{"num_hidden_layers": 12, "hidden_size": 96, "n_experts": 128, "experts_per_token": 4, "d_expert": 48, "d_shared_expert": 64, "hidden_act": "geglu", "moe_layers": [2, 3, 4, 5, 6, 7, 8, 9, 10, 11], "n_empty_slots": 64, "router_score": "sigmoid", "normalize_top_k": false, "routed_scale": 0.5, "balance_loss": 0.000239, "balance_bias": true, "init_std_router": 0.0152, "lr_router": 0.00186, "num_attention_heads": 3, "num_key_value_heads": 3, "head_dim": 32, "vocab_size": 2048, "norm": "rmsnorm", "norm_place": "pre", "norm_eps": 1e-05, "positions": "rope", "rope_theta": 10000.0, "rope_fraction": 1.0, "qk_norm": false, "attn_scale": 0.177, "tie_word_embeddings": true, "parallel_block": false, "init": "normal", "init_std_qkv": 0.051, "init_std_o": 0.0, "init_std_up": 0.051, "init_std_down": 0.0, "optimizer": "soap_variant", "learning_rate": 0.00736, "beta1": 0.95, "beta2": 0.99, "weight_decay": 0.054, "lr_head": 0.0205, "max_grad_norm": 1.0, "warmup_steps": 200, "schedule": "wsd", "decay_fraction": 0.489, "decay_shape": "square", "final_lr_fraction": 0.0, "batch_tokens": 65536, "max_seq_len": 256, "doc_mask": false, "z_loss": 0.0001, "train_tokens": 216600000, "max_steps": 3306, "dataset": "wikipedia_en"}
Below are experts of layer 5 (counted from 0) of a mixture-of-experts language model. Rows are named gate (a neuron's input weights, with its number), up (a neuron's input weights, with its number) and show model dimensions 0-95. Each number is 500 + 40 x the weight over its row's rms, rounded and kept within 0 to 999. Numbers have three digits each.
Before each expert's rows: "comes after" lists some tokens at least twice as common just before its tokens as in all text. This comes from a sample of Wikipedia text that the model never trained on. Tokens count by the router's weight.

# expert 122
comes after: " G", " M", "am", "ar", " R", "and"
gate0:441504464520496527555400446492526474532495458422474519483476483472569482562477512441556483444485463510539516572460498467551517511555522496511580552468438476460470482488478505502549528567506578477504561510479480473492499437480492542475611492522497491543469490494510492547590499484451470421
up0:510500525468492475521484494508465522494558561508462479516534418425443502546492517527488556556552506515468584469477478509439489441531529482557512443536542549563546480500452465506515465449486509457470513508539464507471543443511526475457508473537547489622521473550470579516463558419477582501
gate1:452559482488516514482524541440523516453500439571526580423511494451484573589453472548566513525521519451526499523501514528517498486564538603478433504545502565533472441511487524523484480495426553490497515497521490542506524540532450587531563474530508500478477495524523501573532462438455545474
up1:498478497570494486548486564467491528525509531503536488462454531557559447472426488562456491522496473571503482482478510526451531492503388527468521570448471458528482512482473550517486464413476578473506493562505564495465554495586513460522543548447513574467492411520462520530468491542495521535
gate2:544507534542465466444449406564539460424520531560546511507480514460462482510405483538472503569477456518430507496524451496515461503481550507471485460423520529564445499554507507435490448507483494474534453501544517461506508507564498512495465528572580561545477505498516562436499533496501487415
up2:441458421554514502538566539508521471575468491483468500432502543483529477497513506457415507444524562511572458465538477527501488452584507493520464592545552569540545504553496553532476537503443492526467588533524457513524509532487472449516489473430520440487512462505451435477498457519483480528

# expert 22
comes after: " the", " The", "The", " a", " his", " l"
gate0:497566506451495538496483518458619421523441495524528420485457504589547545502530520506523523441501449447454496498480537530456455461469613551539452530513505473505454463549479463464492496553573483539506444510559534491490560516432456475476478506513502528493518548446482527538461510526480535525
up0:512520569444561460516496510489545496544489436556489496461574474519465487465474460523451506544458586530599476458547563466457523455420459475483492547528451474487505497496470482522443418467520429478465447491479425470567509527458497546499521498477496514474433545520461492462562524487479432497
gate1:537532515520542541573537531493520525523503511536492493550522478475466512567552515511520581497479523567467539473529462492492544456516510550517451541464485527458475437478482518502606465603468538534494426507476462506585550492474559544478467435454552454512449531499452529558539559520533483433
up1:569532550510543488427567499548456458482535566481525478503522477550485522521471549535492537501488538497504491555419501546459483507548551545550494519476543587466554489547518522566474518540535501429498509544542448474500456424504508559541451452450447478532547463552540569499532497573455471487
gate2:490461495498504509578503620472571520584505489528467516471484523519521522508512507507520542457580513523536481483495505528506451530486491458577430465431461510519486483517368455457478457521553514503383485522549425546471489515544559477496465541519514504508442513520521537475536455514480506462
up2:519521533544546526422449438565527573483475483472466517429563469460430437463474563533498444485541481425418534524494523524509444446543520541511498491494532417484534466502475436478448551460548519509495448470531470499469493500493539508452488474486527514477536563564497524463493406512476444500

# expert 63
comes after: " D", " d", "-", " Ass", " a", " ass"
gate0:491521540512494537622456458515480604497540498462513535479441503552467498461477542519500515532533458493457513524526490516533533506444443498471517438464518533519553472419477497534514466473477421499464496474462413496533474522405531488470492497416416467558538494528532564519502444520563513510
up0:523522545435425465487563487445524546499462511516503471467455510457446447447461478487519487567488475494472504471556475423482551492636546486468486501485563549535441511488470442479445512501481514475515520488531558520484427466594466479476509492482492485467525516405496493563529444555539508473
gate1:499461513535525491503449509446543527498423540587475522446591525570500491511504454544485501479536470576526505458517490560505479493467522451585445494503469513479531394433532468536505455515463542506501522557528469468536476471534535479569440488495486464438477563471419434542512532453486493511
up1:459464537547464503417452496505506567465425525444556449541498561515489507532534475434558498470502489548525451504551480541468480552575423595466473459519521467506513467494542521494502489551502486475501556561429467493508548458527511457508457520540515422573574540472511504537469502517551498448
gate2:462495483535439493463460509575473460558461538514496491501548524511550575596436579496491489455422515489480486493505512449514554512486443532458589488520482456466533500467524591511487461370495519461502480496458475442476483550485474501475447454526488523431500510506517525519444486446463498454
up2:535503544442471524453521481459434539553462468522524549485446463492513431540482498516507479469495499545505493505575501497511452497478535530461469486496454568497482569444469469522422572554574452491436451427553506499534480558470469580542497555507455464494460524530563474495413487548557494531

# expert 64
comes after: "\n", "==", ".", " =", "===", " =="
gate0:522515574545421527496512526490571518484499517497535475417506521531503446533465510537545552589496509442545555558543479529562562466492536495545457503523424530544438566571434525473481560456488489533481490507474421494493519516483470499505447502416485479455576508500457518481549441494480499464
up0:484534513493472465480524498489459513462493415524487545500479507468529468487516515527473432498486596576506485491507494503437394518465413453416518490532536499498552510493450497488515496537451568521516511458566516487526497484434489471511536487498578556568415458456608519546517541450531483493
gate1:479438512509492485498508513522414544545480495457493581468516415438506481482511520548537481479504509562515486511523458398514515484520553570536493502428544530508480483502510460511443490566475569471467480531471522499542519500481512413505442495425490506599430503484595478516557445490499441511
up1:489500466518466530447452437482439460502510532483507482459520467586438505546544468498548471515480427518499464483524501497516504467524599569575472433426494529535518504582495502470501574448478472541515490547519514461462470535460518435514541491521536566555515476498595490419472562519470492520
gate2:557547501506447459487434441513468454527509509492472586497435474462465481525531473495467547497509528438525427419547506445519524560468447512553500463472479517524491477590475541488535498533515467490462446433496436446496460497448509488506477491493413505451417509451467489541462529558458518579
up2:482459480561524516502544534481530470479483560554494479510520521520516417460446522557517513464463460567551515567512485543547464429535475492475475484512563564461484495554437533489464503520529567438506442471524541489489492542491476513510506512463570537584502508600579544449495442529515537420

# expert 72
comes after: ".", "7", ",", "5", "8", "0"
gate0:551516546477440466537478480480468523537526451459536558474548554496545495443484568472476484525492511476486480405478536493486527456498485517478504538545512455475470448461559505529494504476506570471471527463540545483540547522408421507545457528534580442463504442531474584449474500425539425476
up0:509517499409480527430500562482536535584453488464535510535568552565504554548471422474495513514537454488564455524480495523468552486509573493537441486501441490493476500437515515541534515493527542492522496422537531453572562505515439440477467504521459543485535421500482551420515507467524458479
gate1:536557505498491487495493460527539427422549470485486504459502556539508451500613461516445563563533493534494515464511533564600470572442504520525526527497454515501460550555551444510489482483465564506404504538511487498469512485527530515504462470534521493458547532496443590456528517554460524475
up1:492551505474520571503459494468439543551606427548447468499484552467501522538489441448488517470484500491460518576516536478472530532502444547537536417504439385530484424538482504492480477463496563410393509521462509495478463506527488509492484498461443501495508506516491458488491556532461514500
gate2:528484529533623475501564511541438454506503417459455515455471498461526493421547485473530515516485509515425485536513456505508430562474460515569466529483447526513501526493455438511450497492495503493561394434505541493516537527521518543508578474511574540481480563506507566495509470486565502485
up2:417521414508491452458517508487534498541454542532494510495452520523492521450494508497469481427543426509547521521584505491530590444543504471504471453510493552566525426599576497459536476442523470482486490526507515506461550459422528510544484476534490568541521524496492519423433486548513470505

# expert 83
comes after: "m", "v", "t", "n", " N", "ar"
gate0:504508473529543391458440493514489506462478443459480540469384487431547543557496536489465502509473502483483537559520527510441556494464506430513495523530464459552460514484454520409486499509586465446513499517482485514496460494523541513402539491536535498505427572505500478468534459529517450434
up0:501516455458455440518446564485473484550527470438492469430483619425542566482433480436458480516483511432514530439487513522531475558552533440424487474441448513553525492500534568496470558541527474521475575496515505466511459440537490518490519537567563512489518506492500506492473500514544530517
gate1:447491510524499483489462478494491461469460550517531487491439490515466538567448581522445465490468509467423519533480478489518555553544474459521486461445453528482487483496449526531534490497407559519489507444553488584518525468510590514475470500534469530509510463402485410595531553561463496479
up1:490550579465438575496495475572510539460481528474452466487453520481525491436510519451557539543502502435498580444530488580527538507534520476457430496467462543485514559504503484452499452501516459533543492462548447485492480473534496431484460508525508563510519530367545437482524476475478495443
gate2:503538497478444445464398513459617505488536553405479502566428459432520527509471454556480529529481527513507534502505510480519487486493487501500537537534428562520486449460469507459470489544537481536477454504497501528496510447501491527428488544512543532517439537477532574521514374511514477458
up2:529454532574434456546500466537512541524528529487528453531433489410431528484519455485526538554477445553459595477522493556465498552456498538541454560510502545466524446463494453604477552482512541458512494498566448467472513483485478574449503558484506544486503489494493510510443465465556469495

# expert 100
comes after: " M", " m", " N", " w", " W", " T"
gate0:454498529566482566516504472539515487439520474514493485440497471484480493604587402462486460458443527525512492460503438489518496451438544503505461487506517493484513487531432472496456541460552583463472420509537427538517381499485482533519519510488453462515554472542512496464498512491535575521
up0:544491527459570459525484504524558481532492551493444522486525414446523517472552494459523512494571543536479485454473466486541472506463503468577523483597458427524555437514517551517413488461401434450482407464531459512513495492483460526451448495494448487494484463519540478493517461498479534448
gate1:526543475502471471545535462479505428423442497481512576514502503531447509594547486463521433492511518495453544438560500457533503492454530487551545533553573506530414432483488471516550481466456528483544414510481515505477490505518450552419408476460518498556470463467541539517554519494498516491
up1:513528476494529558461501456592540393456425536489506477530465521550481465609521493487477496474554517516498493465529504440537462556472475455506445458545516540472470466521540511472571498397476475461487507504481513545530490503507482490469497495392449491499496512467549436552524462527441542440
gate2:496515513431485552440506504482477462483515514477456572480438536490561529494444450516472500567448542478502515492490495524545480487540524454529435518507535561500517468473540433446546509444547557494522529543515459516401532515469501528560467506457623477529510542514482531393452442507471523458
up2:509522537519494505490501458480445556407505499544606478518547442486436450487483519464537502483472498518468451532447535508542531577519497530468489458521429521476510519511443494539527518542511490472531496510458446436529438543571446381518519475484489521433443502517472512567499596473479464509

# expert 52
comes after: " C", " c", " P", " pro", " O", "c"
gate0:548502471524543506532509463490505446499503425440478484480493510490479614502539454470463516484455517488491554518545442485439491535444519552561515479491484514390518485484449488455572415514493521504522433492543425451487479501468548477506430521591491519487560495543468459462471571533523556506
up0:489507507475476504499573498505443410465480529497568485491517536583553555539484420555531473494495506485436475484443491472409479461510449478542386517502437549486476568541485520471524408512509481477552512488549532462464497431508438450508429491505491511494519438512482473522486565467497488494
gate1:447457494564417585503565472545551544547543500456560546502508512400505537549536511486508567477509453516500513526423455484496466521465472551493528475493478493513491444555585527520510469505476554491482519504474488540550544531452503476523480440451458504425500444494414557454561483503540510484
up1:476553508460442519517436522463487484464518518479529458372493508521527447440509492536537558444497438476506474456428520505479557483553508507484482476509518526442498525451454510441515490514530481470470420570517551555531480445580453424532537490467502531523494581533490544481573515448521540471
gate2:509475511443508473469542469473443459466522501501533531470497473493447523511490522496442481522469475529489480561538592527513424500450555528419461519444559548410486548505514567475520456566462560487464527512563527521388519574407482491523481478522440510457559523490515471502484453472488487484
up2:529483470544464516489493465507506500506565534515430486554492529526572459534446584494395482470480540490513478523510565504543459510513515490420565463505508532476479549543404529486486527558502538521410489510500522495502455461533548470435410468538570515532466460458506509565495556480538464459

# expert 62
comes after: "0", "9", "1", "2", "8", "7"
gate0:549452440467496484421502465511563488473520483578532527473454509460432500537467528466504557489506506499586430534560512496469548569485563527521501528569503487460527480421507484513527484475560532566503455535454561533498457450547508586519502504528568527493573491554499507493577487560484501481
up0:436516386541567535441481538404455517482504551518517547520554529407519526592536502524527457520466484429468450553502510481468410488459455533500513479521487507485416500493475509442471504542494488564561518520452522525463539513493523442496563501472515544453490477547502544546470483500511518508
gate1:517562509532473469496494519500519466443560494569511539458519512529423459420463454489424564447475507510441477411466541491516559472538525471482479563483576485479480443494533535551501467468538526508526484449472421425573428464535493485501547490504530512437499513498563517499545444471547536485
up1:500616526504472527498504502470516516518525548558536511528488437513422508506495492458606526463448510524463492431520491463523435515549442465530522564478532531443459482549514510574480537531525557575526494443557438562552498470479469541544500481418520490473490479550524455470540558527518468501
gate2:475539545456485490459546487537480468450423495491457531520451510490476523515507521447535591539425472503444488513487582491526511517551505527563472521527495565489499448492522575479530480585445541467385502445506502450514510498463558447499486478434470493452500461503547531537556429460494439475
up2:560500484488430447500509407525560484494473467491477487539546481496508522487452589490564527569520418444558480458494495543592530523452571508555532528476527548533482521519520492458472435539559521527472502521480477504556519552489509421502541508561475490419512526487464502451469439432467508497

# expert 13
comes after: " ex", " s", " un", "s", "ff", " cons"
gate0:448422531504463543497506423556554508490509482474495560487537472571498462522470478439513490490455506453462584620496473446459511536451542486517453427489538494443543546449460505475484447468509545487572452531538591520475518540469475490519453510546498472439427508475495485466482510535484540491
up0:536466536473569442564464504476529377512503484546502465591525467503465468501519565543514420471502489479534560539512524460548504430572495447498446477418474539491519551496445527510464430514509490458479530552494593476539533493482496527548542479506486464570460506534448479513526525482486537487
gate1:568554489493582518477448501515457501572503526431485484461475472536428576533502521455547489566566409505518543551517486476449525404485505524563465486509475538502532527552520463443499465497496478509517539509461545433522408469479534510510476518569467491473454484474551481539461434525537484459
up1:540459449398454413527464549558513512440567510487569496509528509520545528499486507467507529515527537511507525438486521471546531546490545465466514357518535584490519523473412439510454493509510566560539486462502453477502517515444540537453519525520536458504516520494447528490537475506491532456
gate2:448499492475557471538492527448572527464559489469525496453528509520539504490572468475475471518601471533509473534452447491543481522487478466555516483464498510478513575508491490562577411541512466430495532422504550531528460442451522540530581526499528503504497474537555479457447460556464432443
up2:479405494502509571514524473473496572524560538508505456516525504486535460529478529584458582505398466547546534529491518548483490511556614456436565484491547502530531478470510488455438463539515504543463475461468489502488501484550463541529474518492441490483417474571504502491558456508518550526

# expert 79
comes after: " |", ".", ")", "\n", " =", ")."
gate0:537438498545533476474459400482463409548515515516451487477485467427496558500517480537461479547415485469543497490517435533497530462551511472482524508578477482501502448469477535492465536506532455515510515484489529497577542588506551595516460516501443534575547463534468533587485546511525469501
up0:622506446466493482448589489497495432522508477549501517442439540457542552424510494507495450530433519506538534470474481437536498449583489474490552527493488446538473473437504491503512475539534501517561546534472469531539462508443507577492479592499468492491524545519479500584524486448468537488
gate1:573511526547489494475441479459548474495512480535465509496443513483542440477472537497490540543422573518497402513511530456474515567500468511502482544490592500469500449564485473457522444508505483560458502505508506446449476513453417488515532393435503471509496509537439531439470444436498476441
up1:460517447564509438462503478519475577495553435495500496527521503493516430487554475388499552523513570533459563512492536462532447495547488511488470502487527401556568522506423503522527487501552556454517502449476540498467476525459481503520569474512476539494414485498480484501515434476451579444
gate2:501530485505459550493492491541467511525431501514541569514463488479497549542542488541472534512464525451556569506507474513576504515504486508539499501443600486535488453486547501488468588504536573484481394464533454531432493488443529484556470485481433570427489542520447452478429448491526445504
up2:550521425510478499517498479485484496565530467466481432474560458534452505497438530467437498510515562484526548471516395536564556499494527542511410483494416480472520444462424515477512508492516495502536475489538489464505502510564508495438514433513553503528517517565474515521472499456627442455

# expert 69
comes after: " L", " B", " R", " l", " b", "l"
gate0:466501493500500491447470405454518499512484517449489619471520495492489531521543516460513569561487528453480558521577539482538443503491481535537494466588463505454465530465431494551508485512513503464490482488514487492511561481546430480397545583461510556529509489508523519477477464430515400488
up0:514470507515543462600524471500470530461504440429471496513532514510513556475526521565437478490432496459502563501524482527543424509442436482570557493529452422537497521503487463512467481519519484515507573513488464533488432481569474453563470455459573542517610529519507526506517471477545492562
gate1:482535461564510456537491455475553417487478487441511493525461531553513456549496570491545479538506528465493546466465493515416594541479542468488551422499520514510455451463488501516576512518535527536479477494526539478504435570574561438464569484485452436501483440542569513521545528483511524501
up1:480472540561486464476509529481535504446470458552485478536475430482454505487391567525494521551559506483495459481455553438502439511516456481471507539451496545433507438524470502529425425509473474473421562559543519479514518455454489515529530525455501468441527542561513417551529493522469497562
gate2:497542467487427400519455566456468524551420437446538500471441510481510506492479490443486552558473498483458492509517486544510493542391462505465461471478481509463513395448469537532488491481477574490487461510428423443506483494456528484480518493496456479519530572509509436460530508503510562449
up2:451484512551509438574480463527472544481505483477523519485479525562550542452480553493537549492528519439470515506451558462553556492449510500528517458591555578448539483508552482478471452505523566530500500517530489382505487518510478418459493406462538551537505495504558530440534555504468508504

# expert 50
comes after: " |", ".", ")", "==", "\n", "==="
gate0:464512539470439478519517519521533480517553503482522519503466484489470503517507472484653542557541414474473536447505526501552460477528501422513482499433510555529426399433537478494542474545449475436542470446470417501502507474511566439508515514511471498489492475487420477471490506547524528495
up0:517537415451558468470494516503452536522474421532484487489509477542489490551501453486448446477440557540561473530453478407532478507433427555455483504542488487483541600511543505433450520462544473516467452567462589523525500487477553526506503535517425482484478482483511484569483525456490480465
gate1:556506441563492552531480537408510512493484502474518476460476445438532450504456486455498470493521493527474506511526482510449524498513451488545554509525523560502546423555480546438491525499576561492450454445575514537499514523591559468528416451410435517515549489445531546517503473502527474508
up1:416502485498567543495462491544471539512499482488465458508445534471437535524538571479477474570475592450483475467576458484440531503484514516444523488452503517517354504452498511499491444502513498566467489505422591520504465528501484504502467507476511496488512496496515444475470488608450527463
gate2:527507490455554518515562453489488413464506494488438556501539502510507549587498534530515515478595491456452468523530498521555518507456548433516489483563486540502541481506488403543463527505560533519471545464398576513512488489487507401539457521476539528491435470448561493495463527558502502486
up2:521469497499485503494461513485468478465493455508501480481596591612455540536452429520507555445629519446489516539472496440507490541464543436503516542510434496471440464494497469531522510537474491512476499483412512534442488514473529467447466474428495514512488517454555499570542444488517500527

# expert 56
comes after: " the", " a", " t", " p", " r", " The"
gate0:450525494558521494453490536545595480534451507459418521433519482513429524457517472491525522477475414457465419512514515463527461489430558539511402485505484558549498497435512510473512509502430542595475461445433549493447511495476506449442500470500480443473508537505470554474526508473498514496
up0:518416470519474478433510459542513528481499538501573483541499525407443480536526527527505501497511534527504482496460445536412527507526481497481549432511522498522460533560474526558490547527467512437538539549538545579448427615521492485497512501601524557503543477538512510493509474431489474456
gate1:496496532494482490490515490460515499472508531594462526450472422546400413529487539435485559522467495537481531428504522408542470460582529492474517510495542520472462447464538432529479469515461552470507507554515503508488454540444490497527512536471504507501499521449461618527455427549510515533
up1:480459474561535443466507483527513453543508525458509603434499581487461474435529471532466554540442470538459492434511532529432509549513495529560484414463566493512490476508509480468389512462537463484490519519480521497523538454542564518444493439458468528550499521555469422527495547511493492495
gate2:474579453545502479479523431504473484516485503611460496480467465496468453514521526438499505443441545542416575500556487497481511493466454507530455504483507468514536520444414552500588455538436494461538515518492518415567507550493502444522522467537490461526560491526526491415474443480521490507
up2:455489473502476445477554492474492468523430564529503552516500536531474483471548552519504513518579415456450544447496504521447539541508482464452442474489518557485509505569476484543461480548440514510529444426504481512519468519469487485476520493567585480566462580539491556451509432437421510531

# expert 101
comes after: " B", " b", "B", "al", "b", "ad"
gate0:441511464525519474580457454444538498428532487533522555476524490520480475502527544492549491515475530478508506491512474519516499454437439473536455520534452580444527495562495584484449444449419425510520493579455506500494483512592501486580458590460546485457453538453477507503481549498509500483
up0:528483469540548517432480502537533492448485503491501565457537454498567526481520484512506519466560555491448479477593514529545455459480503510474468431467470484456537507504462466502449474515614439546557540487549511505536510493456481498534467483566578512393514410567489510463489536454461525505
gate1:532478566504492487501471490566455548499502481505530520473527510442497508452484485527538523547509468486493552490484467495459536508549530508509492483560510471518460475505488494433566497568412589502515489582478514451503475486471546501539524545435487424597535460531483392453488519505536629485
up1:505558551533518505491454507487434565505482503532478461512531434471474460485507471577534485470452491474492473488554459421540470551535452445560459481520539495551585477484469474559416500544558495536503471540542468519524555566511478451489532491546499504557562541548471499490618532491537523464
gate2:506475452562558468509497524421464478525532491491495419466503451484620493530431460519511563427460453496499575498513499487535517519551505555483473439478536556500472479496486577457482476437493509487425547551476438513426481465526508526571521486451507442485547469480480522490543549542518528458
up2:547487555394545493470488472531543533488392518579566540487531527461494475489509507508508528404471540506467528449517490498495553478480500500428416479567500522494513476497458488481510467548449464536539523489584473472466567476403507495481564498515548544499472516527542460472565564485499517502

# expert 89
comes after: ",", " th", " includ", " not", " bec", " one"
gate0:533511473516495596537541517497570565465557515464495583510426545518549530442497471536466521474471529494485502535537464468514483446535521520587420536490521539539493501523507491527476519450485586556483549450505463480531476430463500574491451477498489449559514559455413509503457485553535485461
up0:487490477470564492526491561493471456524498455549448541532466458491534551472488451480434530545503525451465487444481503502497520537454522534536424606538531465489510473443575485526484509471541530518540550613509522490473511579522502542560490486489455542579493518551445488409490447540522537476
gate1:512515503449455561553541482498443504498510497554360482511507548472530486563443514513448533496521558506591508443534516489507507495565477473504585528517407438526497586428494547524481516518469543468522493509460471492467562497477502588484502520502463522533432547545519529464505466498501538494
up1:511498542521508565517453478552480550512450506472486463535524525495552508436505563600587509497533543541496503541496478535563507431452443502541447436528428555495485482472537444482528513493492490552520482493531533503530492544552556517530517608567497557530448510546473468508541449557549526454
gate2:491540509484514570469495507514558531425443532514466521517466584500516590458513527468494590466494528524594517506544469431479509450482494561547504488558482472481564523542514512486516489487485503518477501549495514605485533523556554502499540549454454390554477437530533461523492451522545503486
up2:476500510581499532478407495590489490557420525470497472496536516529539443433476475522463475479580481430484447517539490423538542501484463533431484471520457551461482523481419590479521525456541500525566525509467482528490476504569472453475427449457453549506497460457523526470478500489512508480

# expert 67
comes after: " ", "1", "°", "′", "3", "2"
gate0:486452535473513514516508488508534471530391529479553497521521509436454507485513502557444539484504467451522462429431511530495514594498596408506491583502574570422533501520502534519477450517524581475514462520474521541494468516575503495513518534513532531534499538531561468511440471471492529444
up0:584480454520484437523485412414516481491480493455479495476449526548475506513436532493524527542490547471553568510521492481492515524434455522453479457407452482541541446465506571522479544489550551562533545412483494471434548555507530527494524498520504499456551548487462513445493572486509499443
gate1:531527533478566544453483529488467438480500496519510525528470461421496463500545480520512531448467459504544499489429428456536394483501473418556529491487523428523495495534546501509552480471545569487485469446486478516447519506555501556493540548447524532444517448421434531503471533518516561410
up1:477520487491487558507518494570497511530471456525526435500489549436549596479541438507482494576504495555483502538560526579499545526535537514477490476450502573451540447514491538466412532479446497512548467557432475461546478493554500468518508490560496510522420400544504433534504488510486447517
gate2:437491440524501431532516481440475552456457536515483489518491483446508545477429490489543485491431501511467533531511466489525420492538493510447515545551582520491509494467513498494442512512513520508480463544598431530548497582448384465534445531551555474464538533499525453424519488474503511442
up2:549510509513558518469570487422517519436501579442487518448489555532458495488481422469512486474517529477523496548523513532514503464510564476539499427490459404479433535553488496518571515522508489492530461532486514427496439453533558603522518486503398479490516571530462524521449513538526467482

# expert 127
comes after: "b", "l", "r", "t", "h", "ch"
gate0:559489486573494441492416541489516385495539518486584472425483480567481498525531520484534483470495519499482513487489482508495506548529531464473446543482519463540436491506491536493492445497482419561428470433466493542569560485549515455514493525502492485446423423534577487521455484565522516497
up0:457461470558495486444535488483495511533459505475518467513477495436460467534446534521445436546514440457449505471566497482524458647490523493495525559526499480447519501472487557527496558552545500547508512461513526504525490394554447462532494454505570489510460503559552456470473515468545435551
gate1:513482546597455533593545429447540519474504527460545548496487424474473504535513504470481567417530514421453453491550503528463546519489461463591497450466488523551459526524502490522533405502434528546512535472516490492451550497464517505474527528468470509466447489529532443488487468490556445537
up1:395537549499505467440515468492496453482486534580498579459483493591511543476448412495530492491432499494642464482473490503510547520573505459534516467519467461517535496505456536435489499511474528429479464424472569515532490487480517485459486496516484505460493508536495490530557530492551507432
gate2:519465527511504525512482509454500483456528552467529525464481530478487491458524541463445503492507543508522467501463531529571538549529464453415487488493527457443476417544519555479497522429588583497473509418489514404515405483474546489415503492535557572459505492457542439471477497505467555508
up2:494507503472483544575463513500526579461569475474453514460500470533466491472441458520505460456510559411481560466553538540509504458480527532549477565473515452546528506538517526431498587511487405506527509570531520465461439557499521513511464495511551461472507503405596543524546493523520511503